From a checkpoint of a small mixture-of-experts model trained on Wikipedia.
Size: 10 layers, vocabulary 8192.
Experts: 224 GELU neurons an expert, 3 picks a token, a shared expert of 256 neurons.
Training: a variant of Muon for the experts, 1376M tokens, 10499 steps.
Below are experts of layer 6 (counted from 0) of a mixture-of-experts language model. Rows are named router (the router's row for the expert), up (a neuron's input weights, with its number) and show model dimensions 256-287. Each number is 200 + 30 x the weight over its row's rms, rounded and kept within 0 to 999.
After each expert's rows: a language model's description of what the expert responds to. This comes from a sample of Wikipedia text that the model never trained on.

# expert 53
router,245,169,139,246,164,203,231,200,214,162,193,176,182,188,208,212,210,159,227,201,206,142,211,228,168,204,178,156,159,148,248,180
up0,225,160,173,166,215,213,201,232,179,189,176,211,202,184,170,233,178,210,226,168,189,180,208,214,158,185,246,229,216,214,169,250
up1,240,184,211,179,193,197,147,180,174,257,228,202,170,218,206,188,256,233,215,166,203,151,201,195,189,192,176,214,214,194,207,187
up2,216,217,191,200,195,196,185,202,214,235,225,186,196,173,190,226,143,223,237,143,216,168,219,226,192,171,165,275,151,243,185,229
up3,153,220,227,193,227,160,173,211,214,177,176,166,219,226,203,197,222,234,189,182,182,205,188,155,169,249,232,222,229,205,215,252
up4,164,212,168,259,213,189,174,259,233,216,171,169,193,196,169,229,196,198,178,184,120,263,225,213,205,159,275,197,185,229,159,192
up5,184,203,151,210,195,205,209,153,249,169,191,190,200,197,174,247,210,125,223,234,184,200,182,199,225,231,163,198,197,189,201,232
up6,222,196,187,181,223,202,187,194,189,218,165,197,192,184,248,194,232,208,185,258,233,201,239,167,182,156,164,187,189,178,207,254
up7,208,235,254,199,175,195,249,182,204,184,176,187,186,181,182,173,225,179,196,145,219,261,232,173,201,213,171,187,208,216,236,195
up8,214,229,165,227,209,159,228,184,187,203,148,258,175,229,196,152,212,210,169,181,200,304,216,170,167,221,259,170,179,181,169,196
up9,243,191,165,189,163,192,215,224,192,237,190,208,271,186,191,194,190,179,220,186,171,187,225,179,133,207,189,220,151,184,164,196
up10,193,222,188,221,181,214,182,156,178,229,248,139,206,197,196,175,218,199,199,138,269,157,189,188,275,133,195,203,213,253,225,197
up11,169,259,233,202,180,239,132,135,182,168,167,191,197,134,209,183,211,213,198,184,151,216,178,189,221,177,238,158,233,171,175,230
up12,209,196,219,250,206,187,241,179,249,178,280,202,175,161,197,245,205,265,201,170,237,220,233,203,167,191,219,279,184,167,212,234
up13,230,181,197,181,220,222,183,203,196,178,226,222,179,213,210,154,170,208,261,227,205,202,198,191,217,212,197,183,183,195,268,166
up14,234,159,237,190,185,210,225,200,221,189,182,206,180,150,247,193,173,222,211,208,158,200,192,187,229,205,178,220,243,205,155,162
up15,170,146,183,191,204,209,188,183,228,214,191,237,196,167,197,246,192,141,146,204,205,222,195,192,178,183,247,197,182,196,208,216
up16,187,237,206,217,276,258,212,216,194,171,239,211,224,193,215,170,244,212,262,251,187,203,184,144,183,191,238,189,194,122,190,180
up17,200,174,185,203,205,153,173,179,185,173,222,165,224,194,189,195,161,224,122,253,175,178,205,156,276,236,162,254,151,189,206,197
up18,178,212,235,201,180,220,234,192,189,177,193,207,199,232,170,162,154,185,199,127,205,158,216,174,257,210,163,202,176,214,203,171
up19,195,236,195,275,137,224,153,212,213,192,248,221,207,208,183,174,201,228,227,254,206,212,226,208,210,196,211,191,222,240,264,234
up20,219,165,206,209,186,198,213,198,205,166,228,215,240,187,217,196,258,196,149,231,222,246,203,150,165,230,218,200,179,180,191,199
up21,229,190,245,236,226,198,190,258,194,175,164,211,211,262,217,206,188,236,204,242,219,187,223,222,179,210,163,216,183,170,230,196
up22,175,197,304,232,185,185,216,230,186,202,204,251,204,191,184,225,112,209,205,186,206,247,168,186,146,150,226,187,223,206,166,178
up23,215,220,215,231,201,233,218,205,219,247,213,242,195,203,210,259,171,192,167,203,213,168,148,209,210,135,200,162,185,134,217,211
up24,136,191,196,146,198,238,175,213,188,204,204,268,255,181,270,241,206,144,208,243,168,155,181,234,212,183,178,164,179,169,200,202
up25,184,174,187,198,176,194,113,166,191,184,238,179,232,221,212,191,220,227,193,202,201,202,207,206,219,225,164,241,184,140,172,210
up26,235,186,180,237,161,190,201,230,175,200,188,199,157,232,220,263,159,185,191,189,225,166,218,245,209,180,216,246,205,222,205,223
up27,178,211,187,233,216,193,189,234,246,233,208,207,232,151,189,214,152,224,157,173,199,231,228,190,159,191,199,172,188,210,219,146
up28,225,218,200,217,197,221,181,188,229,149,201,192,150,205,180,227,191,197,166,231,203,235,192,177,192,211,226,237,184,219,224,174
up29,198,231,152,232,185,218,152,202,178,166,178,206,125,192,176,193,220,142,196,206,139,189,240,201,233,203,147,225,226,264,176,223
up30,156,256,210,230,180,219,221,166,157,210,211,193,203,186,209,228,190,238,243,205,220,193,170,210,188,191,166,234,215,198,151,174
up31,190,242,215,148,197,159,199,260,224,165,196,115,231,227,233,177,251,204,192,257,235,208,248,205,233,154,222,180,208,156,198,174
Description: Surname pieces, common surnames

# expert 19
router,194,193,197,200,190,258,177,172,254,251,245,227,229,208,151,179,193,239,208,146,200,215,204,238,181,198,268,191,146,211,221,128
up0,121,176,188,176,221,236,197,196,257,186,190,188,183,206,218,204,201,168,175,178,132,189,213,172,153,165,228,220,233,245,203,190
up1,154,188,211,219,234,194,198,202,144,171,236,219,155,147,169,173,252,137,166,232,167,195,192,242,229,160,184,235,197,215,229,250
up2,243,159,204,177,197,264,133,227,185,214,213,173,178,193,183,202,262,184,196,190,178,193,198,187,191,173,220,139,269,203,184,230
up3,188,243,204,211,167,223,216,172,237,219,188,226,182,218,197,194,226,219,187,243,183,206,217,228,190,203,227,228,206,136,204,190
up4,230,205,198,189,186,128,222,233,136,190,197,161,205,199,180,190,173,213,218,205,214,272,173,204,157,181,200,161,200,219,207,184
up5,208,208,215,190,184,193,242,147,171,164,216,189,156,181,183,179,196,222,193,255,213,167,215,185,217,193,198,199,153,210,255,203
up6,205,195,190,172,202,209,199,187,218,250,150,220,195,210,184,170,227,176,189,217,237,193,219,230,224,191,199,192,228,244,196,193
up7,167,250,218,181,215,197,164,195,228,248,213,168,268,191,222,145,193,161,211,224,268,215,172,166,158,214,172,187,208,194,218,236
up8,219,191,219,218,240,226,225,214,184,221,169,227,189,231,181,208,267,218,202,221,150,200,183,154,143,165,230,188,173,203,218,193
up9,185,184,222,170,223,202,259,186,139,241,195,191,212,224,213,211,244,186,208,253,151,233,180,185,168,210,156,211,179,178,206,177
up10,236,206,148,156,232,223,216,172,168,192,180,197,237,223,194,223,180,206,262,196,162,216,194,233,217,173,258,194,210,203,176,194
up11,213,197,213,190,189,181,234,206,231,216,230,169,222,202,212,143,188,236,173,192,214,167,194,154,167,205,193,237,200,205,188,183
up12,170,206,243,215,230,180,172,132,257,245,224,135,197,243,233,218,211,203,211,251,205,189,168,181,170,201,182,241,193,223,172,248
up13,254,187,212,246,184,162,213,198,162,162,156,174,190,176,206,177,236,204,201,219,207,214,181,197,253,191,169,206,245,156,227,201
up14,239,173,179,198,157,242,251,195,195,224,220,169,224,199,206,185,216,192,170,240,189,140,225,180,250,199,219,173,196,201,217,226
up15,203,233,239,218,222,171,174,199,242,121,248,189,207,240,201,198,196,175,232,184,209,167,159,182,156,205,224,268,212,196,208,178
up16,184,210,196,198,182,197,188,222,167,191,244,197,219,225,186,137,188,167,172,215,231,259,203,231,192,164,178,191,221,250,188,199
up17,244,149,202,181,163,218,216,245,197,184,198,202,153,211,250,189,176,183,210,194,200,229,226,204,156,179,262,259,232,147,180,224
up18,198,222,146,175,187,177,220,203,178,213,143,212,244,181,208,237,168,150,158,201,192,204,201,180,181,182,157,233,213,183,202,200
up19,160,223,139,200,196,229,246,192,199,191,188,217,185,183,256,222,248,194,233,200,142,211,202,200,241,232,155,191,244,254,232,184
up20,174,189,185,229,258,200,167,187,155,219,176,230,241,222,164,219,216,161,261,236,248,192,166,205,210,216,241,184,235,245,174,177
up21,183,197,219,123,224,166,212,209,162,202,221,213,213,288,206,137,224,168,199,228,189,190,169,175,240,196,244,220,171,195,175,190
up22,190,162,166,200,213,238,192,203,225,194,157,248,221,211,232,184,218,186,142,191,188,206,192,165,167,228,208,222,195,222,199,162
up23,238,230,196,200,260,144,202,157,236,177,164,279,194,197,182,216,202,215,183,223,185,178,193,141,181,208,204,238,191,215,176,173
up24,185,203,223,242,216,191,166,195,219,205,201,216,195,210,186,171,222,219,140,187,186,199,235,145,232,227,213,207,191,154,197,206
up25,119,227,231,131,173,205,218,209,218,207,157,231,219,210,191,166,229,201,217,187,220,286,216,204,197,245,240,190,211,217,174,211
up26,193,181,182,210,239,255,215,229,234,172,227,234,216,206,207,216,175,183,170,212,205,225,213,196,224,221,149,185,226,188,218,226
up27,175,193,216,223,199,188,147,191,158,169,217,168,212,223,191,155,209,176,157,278,209,223,201,200,163,128,205,196,209,243,164,162
up28,225,144,248,173,191,182,201,224,131,188,210,200,214,232,237,209,222,156,243,255,254,174,222,151,247,206,185,196,186,227,182,196
up29,253,228,204,195,228,228,254,222,149,210,168,191,230,159,182,187,189,178,170,229,185,228,181,194,143,176,201,226,195,189,134,213
up30,195,220,213,223,172,208,165,169,243,230,226,193,240,182,150,150,217,229,172,220,231,148,197,256,180,182,187,241,225,156,181,203
up31,200,263,188,227,195,213,196,156,221,219,244,214,191,183,191,213,217,183,204,227,193,274,215,175,175,218,217,197,161,203,232,204
Description: Lowercase word-initial pieces

# expert 51
router,217,178,167,232,168,176,192,162,241,179,213,242,191,165,171,168,200,189,236,155,197,207,217,208,182,202,195,174,184,214,257,133
up0,219,147,222,200,236,147,212,169,219,244,210,186,191,269,175,151,219,181,260,228,169,179,229,215,230,191,157,209,230,141,217,210
up1,173,198,169,203,198,188,230,153,206,214,244,190,192,198,201,209,226,206,204,220,259,176,221,183,233,185,218,257,182,198,173,193
up2,183,195,173,199,187,206,195,201,192,230,225,166,204,220,252,191,167,217,225,193,173,137,217,214,122,218,179,156,197,154,225,228
up3,181,206,212,158,217,231,200,180,166,177,202,196,252,215,225,225,177,218,174,176,231,193,179,229,260,224,222,158,207,130,191,146
up4,261,188,206,162,206,194,174,200,255,205,187,207,202,212,224,193,229,238,244,231,215,202,233,180,166,166,180,224,262,227,209,195
up5,207,245,117,188,157,142,259,219,238,198,169,199,171,202,194,190,214,182,211,111,201,225,194,211,265,184,159,187,179,262,188,172
up6,252,226,195,170,197,232,133,192,168,135,195,199,209,215,225,235,199,137,179,207,155,167,231,194,200,226,187,189,199,216,262,191
up7,162,174,203,184,150,178,140,236,263,278,163,200,188,190,224,199,192,181,188,211,194,192,212,196,153,184,305,188,194,219,177,194
up8,146,150,212,234,194,201,185,243,260,171,198,217,189,241,230,188,183,240,278,175,135,231,186,169,173,248,197,231,178,186,187,181
up9,240,202,216,198,209,240,232,229,213,248,234,206,237,170,222,245,227,176,197,186,194,235,186,192,253,180,172,226,188,191,183,201
up10,223,126,199,197,187,166,198,240,159,172,204,215,256,163,229,285,200,179,202,215,220,155,193,171,214,222,215,188,229,149,174,252
up11,168,194,141,169,136,123,171,165,232,225,218,170,201,207,184,108,204,220,172,207,241,155,215,194,178,233,152,207,230,197,203,184
up12,204,218,208,194,203,226,186,145,197,152,210,200,206,201,168,186,210,169,172,211,149,222,191,206,154,179,219,173,183,222,165,185
up13,238,171,199,192,182,200,197,170,201,218,227,186,233,198,218,248,218,226,229,208,214,212,205,235,224,178,218,198,210,142,233,176
up14,154,180,168,221,196,189,234,189,154,218,234,169,167,256,217,195,206,172,125,205,184,181,216,172,204,171,155,243,234,194,248,208
up15,254,226,159,218,126,164,203,232,193,199,229,192,239,202,215,184,214,197,161,238,176,174,220,150,202,215,178,197,134,184,200,217
up16,200,176,247,132,231,134,181,176,174,186,172,210,229,190,199,237,230,173,159,208,143,142,224,181,171,158,190,187,148,205,169,213
up17,203,250,182,192,258,175,163,220,227,157,221,114,191,191,227,188,169,182,205,251,229,238,189,225,184,203,213,236,194,216,232,147
up18,234,206,185,165,225,130,199,204,186,224,203,242,233,202,173,179,179,221,236,217,270,169,213,171,187,199,203,185,165,218,174,185
up19,229,229,176,231,218,179,243,217,219,225,176,177,144,190,248,200,227,216,145,224,192,224,216,185,291,205,193,209,197,205,228,230
up20,221,239,147,196,184,156,176,207,174,150,268,210,201,214,226,167,201,166,211,180,198,234,239,206,149,230,205,201,199,192,211,198
up21,192,219,157,178,192,193,185,240,211,184,251,191,205,241,118,198,180,169,232,161,209,194,212,160,147,255,229,230,275,171,216,221
up22,191,210,160,183,239,175,235,166,231,233,222,206,163,205,210,183,220,131,195,251,240,171,195,252,199,177,188,226,185,177,132,168
up23,247,224,153,190,165,208,239,192,187,244,244,197,171,210,269,193,199,229,211,216,190,178,200,235,221,188,199,239,188,196,181,183
up24,246,192,204,207,225,161,274,189,154,176,165,198,211,184,236,221,194,190,212,155,221,171,190,189,236,191,195,197,225,182,154,216
up25,186,252,239,224,244,200,228,197,171,192,227,143,242,221,180,183,206,224,205,219,208,197,197,190,215,163,245,165,193,248,221,169
up26,212,206,235,160,211,166,200,186,229,166,231,196,209,253,216,316,183,153,238,219,244,193,211,236,212,246,219,219,187,194,237,163
up27,201,165,195,138,175,223,192,215,239,232,204,161,220,233,198,236,136,150,182,218,185,198,220,230,240,233,189,183,158,209,236,128
up28,109,199,144,176,189,218,181,204,196,189,262,234,230,210,211,225,234,209,173,195,208,196,172,218,270,185,235,237,178,217,238,207
up29,171,203,204,152,216,201,147,184,174,277,194,212,213,192,165,156,205,185,201,176,197,273,199,158,214,246,187,245,188,152,214,151
up30,143,160,177,214,203,221,164,217,200,168,203,230,211,209,209,220,190,188,178,206,177,212,188,214,207,164,173,163,213,198,205,193
up31,192,240,273,213,176,146,183,189,94,226,166,232,254,229,220,170,171,166,199,189,199,199,223,227,142,170,189,204,207,203,211,212
Description: First-name beginnings

# expert 16
router,211,232,183,203,153,170,201,185,157,165,201,194,254,206,187,221,175,164,179,182,186,211,232,233,222,198,188,170,209,235,199,202
up16,174,192,205,236,218,161,204,225,194,160,222,201,174,182,201,164,233,229,208,179,283,213,223,172,172,191,155,206,122,211,229,200
up17,165,163,201,213,231,260,205,208,269,199,183,227,203,217,196,197,201,231,274,231,178,204,181,210,136,211,242,189,236,226,250,237
up18,139,252,173,167,203,151,209,209,152,216,236,185,232,201,198,248,250,219,241,171,199,200,245,197,206,222,148,239,236,148,199,186
up19,181,175,165,228,187,202,236,222,222,220,277,215,169,189,243,226,182,219,137,200,182,208,182,141,231,214,221,151,190,210,219,199
up20,210,235,290,259,193,211,144,205,233,160,169,191,239,211,235,167,263,205,227,259,166,207,214,221,211,188,190,229,200,218,166,148
up21,235,239,205,243,138,232,190,225,245,149,242,210,191,179,229,175,155,221,186,256,203,173,215,216,155,194,217,186,193,199,207,211
up22,161,195,200,143,133,180,137,214,151,239,221,197,174,228,172,198,217,185,200,190,183,216,164,223,156,181,187,226,269,207,203,159
up23,183,209,143,191,181,199,161,210,217,204,178,201,235,153,161,192,198,147,200,233,223,217,217,162,230,168,223,189,186,235,176,228
up24,273,204,187,258,244,175,197,202,216,195,215,145,194,201,178,185,219,147,224,203,197,184,223,222,169,214,287,250,195,197,207,173
up25,177,212,211,200,233,203,240,240,211,190,229,146,210,196,225,193,189,167,212,152,131,231,220,166,192,161,198,169,201,238,193,176
up26,170,177,231,275,206,249,207,203,222,171,190,211,197,249,180,225,136,209,236,199,116,177,168,225,160,161,186,210,215,216,196,204
up27,233,229,178,173,188,155,201,209,244,209,184,160,218,202,188,181,174,234,263,228,241,162,197,181,192,205,246,182,190,199,194,156
up28,263,220,250,286,207,190,202,199,211,186,188,175,146,176,206,214,226,163,196,236,207,216,179,155,220,209,234,177,238,229,222,162
up29,161,145,227,210,219,198,218,192,199,200,216,224,241,195,167,197,196,235,193,170,215,215,202,215,233,203,247,214,148,176,245,252
up30,194,235,206,197,225,241,176,177,223,204,173,207,204,172,223,205,197,174,214,189,226,192,201,174,246,203,173,199,171,152,215,219
up31,170,183,138,208,156,224,231,174,169,199,235,209,173,246,162,202,214,179,230,216,223,227,176,248,166,187,185,201,195,160,166,182
up32,231,188,177,169,148,188,212,200,203,156,205,222,219,221,263,155,176,236,208,197,191,233,221,218,209,203,245,252,248,174,190,245
up33,194,243,187,162,228,172,190,221,272,190,206,166,228,247,183,182,223,213,232,174,153,212,202,202,196,256,207,256,174,234,202,168
up34,200,219,209,177,130,221,235,229,180,219,201,199,199,183,184,263,216,209,230,157,275,194,162,221,178,181,175,166,210,219,191,242
up35,185,186,156,182,208,187,243,276,177,207,193,161,224,172,270,170,204,223,197,244,203,190,228,219,183,139,175,202,195,206,186,247
up36,203,216,210,218,175,200,186,188,205,216,127,198,187,169,160,249,201,218,279,207,175,220,189,235,233,194,223,215,229,180,175,205
up37,219,244,192,222,182,145,176,184,195,222,183,160,175,251,251,178,225,223,212,220,209,139,191,222,148,129,224,197,177,214,152,184
up38,219,173,213,218,250,177,178,186,169,242,207,138,218,192,188,201,194,136,153,235,174,189,233,170,230,173,157,207,152,226,226,187
up39,200,213,245,228,195,186,216,204,242,239,212,173,237,184,175,190,256,204,190,176,150,216,212,211,231,179,223,206,228,185,204,181
up40,189,164,200,244,161,234,166,205,217,259,125,229,186,270,171,186,199,183,227,221,228,190,196,188,207,234,169,204,233,170,207,202
up41,121,156,297,188,217,209,187,172,212,182,190,191,172,213,220,220,141,205,262,178,207,176,188,157,214,255,270,225,218,263,158,205
up42,173,158,202,197,212,224,196,161,228,232,165,204,231,193,218,194,184,204,162,289,203,205,225,206,170,150,244,190,240,136,169,197
up43,291,248,149,131,239,178,188,175,152,214,245,240,204,217,203,169,176,192,240,234,187,173,178,181,171,168,204,195,227,206,154,205
up44,259,201,169,158,170,219,223,173,169,251,215,173,198,221,190,210,173,226,212,206,138,177,218,239,197,152,220,216,156,181,215,213
up45,186,164,202,181,271,229,180,250,225,178,173,179,211,214,159,199,175,168,200,190,210,185,199,192,255,156,189,224,231,212,187,181
up46,209,189,191,150,159,231,217,212,153,242,284,191,218,178,227,148,185,185,167,166,177,215,177,179,228,210,175,167,209,192,250,253
up47,212,178,213,197,186,176,221,231,202,194,210,174,240,181,206,178,210,198,170,190,258,191,222,173,192,217,228,155,183,174,247,185
Description: Foreign name syllables

# expert 60
router,222,256,202,163,211,197,168,200,229,184,188,149,190,195,206,191,181,224,213,217,222,210,187,217,221,210,197,162,218,225,190,155
up0,165,256,238,207,220,189,206,220,213,206,232,150,164,224,197,270,147,247,148,207,192,192,167,172,237,143,209,217,196,185,191,200
up1,175,159,192,191,237,205,188,243,198,141,152,188,196,201,196,167,209,229,195,185,213,174,150,184,183,214,209,221,228,216,227,233
up2,218,213,220,221,268,143,141,179,224,179,219,199,231,178,258,223,165,196,180,215,198,226,159,193,158,235,223,157,213,215,176,211
up3,175,156,187,202,137,162,207,201,192,209,229,106,193,208,187,233,207,247,237,237,231,202,209,218,200,143,219,220,174,198,170,153
up4,195,209,179,222,223,189,185,158,197,155,233,192,208,169,157,237,157,215,190,171,229,243,201,225,201,214,157,188,200,211,148,167
up5,149,194,176,204,215,157,182,177,139,173,252,168,230,267,190,228,172,243,188,171,155,186,195,207,246,153,174,208,219,173,183,223
up6,172,221,171,212,252,205,166,222,177,171,191,194,233,192,225,192,221,210,194,211,224,212,144,226,153,173,193,211,242,225,207,235
up7,158,207,145,186,136,196,188,170,213,168,247,187,205,188,172,265,221,181,221,182,177,168,188,167,253,162,233,174,195,219,224,166
up8,152,196,188,203,199,230,191,189,225,237,176,210,177,179,198,210,180,182,187,209,181,228,143,229,236,184,198,215,220,172,189,252
up9,169,187,217,210,210,271,170,191,264,184,224,172,191,241,173,157,212,171,202,254,160,159,174,180,241,217,238,195,244,235,180,234
up10,233,189,193,203,209,185,175,177,137,169,210,161,200,129,232,202,226,254,180,211,213,150,195,228,206,233,139,176,239,151,164,212
up11,222,189,166,241,218,158,209,211,204,142,225,197,273,210,147,223,222,151,192,204,205,207,145,186,138,223,203,215,155,213,128,168
up12,183,228,169,202,186,170,193,227,165,157,262,167,220,198,192,189,238,155,227,239,207,199,192,182,234,168,186,222,133,187,237,199
up13,176,229,139,186,206,229,181,178,242,230,221,158,241,196,143,183,207,221,167,213,238,198,238,200,207,212,198,211,205,228,208,186
up14,197,219,155,210,222,221,167,194,209,206,170,186,209,202,179,240,149,190,169,139,246,147,250,122,275,199,199,180,182,173,247,198
up15,242,166,181,236,215,218,172,179,234,197,230,200,203,190,249,272,162,248,249,186,199,160,196,243,200,151,245,166,197,220,255,150
up16,144,199,189,205,202,261,209,140,195,173,201,208,261,206,175,194,177,266,214,212,173,145,219,193,229,190,220,164,195,216,172,221
up17,179,196,203,249,242,223,149,228,203,196,148,205,177,172,179,182,241,226,220,238,202,261,176,148,165,154,231,135,202,174,239,240
up18,195,199,179,219,166,147,178,234,253,213,215,194,206,214,204,220,168,241,235,168,213,218,180,181,262,250,196,139,222,212,159,217
up19,223,210,262,132,159,201,203,201,145,232,144,249,151,189,203,163,233,221,155,231,219,189,205,158,233,230,200,263,186,275,190,219
up20,174,174,147,203,188,203,161,153,220,248,186,225,215,194,251,173,154,216,230,201,198,217,167,255,215,217,214,168,190,130,201,236
up21,210,131,184,239,150,205,165,238,191,202,193,182,234,187,193,227,209,146,208,197,194,182,212,189,209,209,233,184,197,195,205,192
up22,215,190,208,242,182,191,172,200,188,227,219,261,211,159,209,176,216,189,194,216,182,235,154,227,180,132,183,175,192,171,169,243
up23,196,140,251,196,168,203,192,226,207,214,220,195,194,185,205,227,188,204,222,143,221,238,211,156,216,184,199,240,160,165,232,246
up24,179,216,215,157,204,210,186,199,214,167,132,197,223,221,168,146,216,221,197,221,172,199,238,162,158,224,151,148,182,203,213,227
up25,190,215,221,188,220,187,264,192,230,206,182,192,213,200,216,206,146,199,204,160,209,161,172,191,189,244,220,112,203,233,186,191
up26,209,181,231,142,193,171,197,232,178,217,232,227,222,223,213,212,211,170,190,215,199,253,184,155,204,163,220,140,167,250,206,179
up27,179,250,172,216,240,213,195,232,216,246,186,178,185,185,251,194,162,216,205,218,194,193,170,206,182,213,221,227,218,169,166,221
up28,203,206,177,158,234,172,238,171,245,231,186,239,227,181,192,140,275,182,193,214,188,213,218,194,224,215,199,161,211,208,214,138
up29,181,239,221,180,270,200,235,192,266,184,238,194,207,171,194,167,210,184,216,238,169,149,196,229,250,197,264,171,192,214,164,245
up30,269,187,194,217,216,229,155,177,126,197,190,238,197,174,217,252,200,232,238,173,179,180,213,210,186,218,205,165,201,188,187,224
up31,173,266,204,141,163,202,119,192,235,156,217,198,213,231,208,229,149,180,207,189,223,145,181,201,202,179,194,200,193,171,212,195
Description: Name endings

# expert 4
router,216,203,231,206,218,222,177,221,225,153,226,184,204,233,164,201,146,217,216,157,205,187,196,200,206,218,216,238,170,189,204,133
up0,203,206,170,200,235,159,231,168,161,154,233,213,198,218,122,144,194,160,271,204,239,179,201,197,204,202,222,208,176,192,180,185
up1,193,175,183,193,191,202,218,214,224,203,192,171,229,142,202,206,262,204,175,240,150,163,232,201,195,182,201,203,213,218,204,140
up2,197,194,258,216,208,215,204,249,208,174,224,209,205,188,223,177,187,212,192,212,202,189,209,161,189,186,204,222,200,154,226,196
up3,216,160,194,167,146,155,192,194,206,252,191,192,162,157,239,213,200,229,180,216,219,145,209,221,149,250,166,160,235,170,179,219
up4,202,238,177,251,189,188,163,223,209,185,142,213,197,199,180,168,212,243,213,195,191,213,182,145,133,188,251,250,206,135,152,236
up5,208,245,196,173,179,198,219,178,206,206,180,194,194,187,166,239,199,231,198,200,233,199,183,203,210,223,214,183,186,212,195,196
up6,175,233,234,262,162,166,233,209,174,168,203,263,169,202,193,225,197,176,258,220,169,226,205,157,229,170,180,192,206,218,203,175
up7,178,126,220,178,179,195,192,171,205,186,188,214,236,161,172,194,268,210,172,158,227,178,201,213,272,227,168,254,185,183,173,191
up8,134,195,198,209,193,190,211,167,208,215,264,227,167,171,163,221,203,170,222,207,226,173,228,231,220,194,178,211,133,194,213,180
up9,149,204,180,194,169,241,207,184,208,212,138,257,214,226,175,196,217,196,208,190,211,202,218,152,157,220,275,287,246,250,197,211
up10,166,239,238,253,203,228,182,243,212,200,183,204,214,218,235,220,181,199,225,188,192,193,233,205,230,178,144,210,214,233,197,174
up11,201,206,202,190,207,154,161,170,172,214,212,178,223,251,204,189,192,170,188,223,181,224,226,229,222,252,195,181,197,183,191,190
up12,183,250,258,237,205,222,233,214,161,243,207,203,220,202,156,200,200,202,209,180,169,229,204,198,180,185,234,230,221,214,203,170
up13,240,222,161,169,244,203,179,236,177,212,221,239,167,193,168,215,236,161,206,211,258,155,183,168,238,201,178,252,236,216,178,180
up14,188,205,217,216,258,179,172,220,215,199,194,210,200,161,228,215,182,196,201,178,213,243,189,174,191,195,233,175,210,182,155,169
up15,198,248,216,219,203,182,231,175,214,206,201,259,206,181,247,225,250,231,154,265,141,174,261,190,165,220,159,217,187,243,223,203
up16,251,188,175,191,185,257,240,185,207,169,215,212,192,277,174,195,153,188,204,241,179,141,221,183,202,198,184,206,132,165,215,178
up17,207,187,249,199,203,170,122,231,219,154,195,197,238,201,223,257,215,227,179,238,197,191,198,211,247,198,201,222,176,155,187,206
up18,162,190,216,150,201,167,186,183,236,207,207,174,147,147,190,207,184,193,184,246,216,238,204,162,201,163,184,185,175,211,187,190
up19,204,153,207,205,199,196,250,199,197,236,231,149,188,228,127,182,232,238,229,232,195,153,204,207,205,227,181,230,179,211,199,194
up20,245,195,214,150,185,289,194,163,210,263,197,226,223,223,200,184,193,183,220,176,160,206,186,207,187,213,201,226,183,165,181,197
up21,157,195,188,174,178,244,142,209,203,203,229,201,222,209,193,223,173,173,185,174,192,193,172,171,234,196,161,179,224,188,190,206
up22,202,184,238,159,252,190,181,219,195,229,217,197,217,177,210,229,150,219,190,171,252,223,168,220,137,209,198,174,158,174,178,197
up23,158,196,207,153,225,202,177,179,193,229,210,180,214,235,213,256,241,174,136,217,200,240,183,210,210,212,157,185,196,225,216,235
up24,216,173,201,218,191,194,199,174,202,209,193,132,222,208,203,199,180,209,147,169,195,139,186,169,195,234,176,195,190,201,215,211
up25,226,241,159,230,180,121,257,211,199,130,202,197,220,212,177,253,163,233,221,175,176,211,212,208,256,187,140,228,166,193,253,182
up26,174,234,175,131,169,178,182,208,205,225,235,203,211,169,127,188,163,191,231,206,191,234,162,230,198,188,205,226,146,191,219,197
up27,165,215,212,222,176,174,199,149,165,140,181,175,191,235,172,221,199,171,187,226,176,265,189,176,216,245,202,126,198,190,162,236
up28,226,170,260,298,248,192,176,156,138,145,188,181,218,209,221,166,219,198,193,191,142,167,205,204,179,184,217,155,221,220,209,227
up29,216,187,227,145,213,185,211,235,210,230,170,199,193,199,201,181,224,221,189,160,208,209,212,187,181,210,176,236,230,190,222,245
up30,190,203,198,204,189,175,186,208,234,227,217,192,189,211,194,192,200,232,157,186,160,223,205,257,249,210,195,192,215,154,226,162
up31,232,215,242,183,160,187,220,253,181,156,252,201,195,193,204,233,188,221,182,228,192,120,225,229,250,154,190,222,214,202,189,134
Description: Word-initial Latinate stems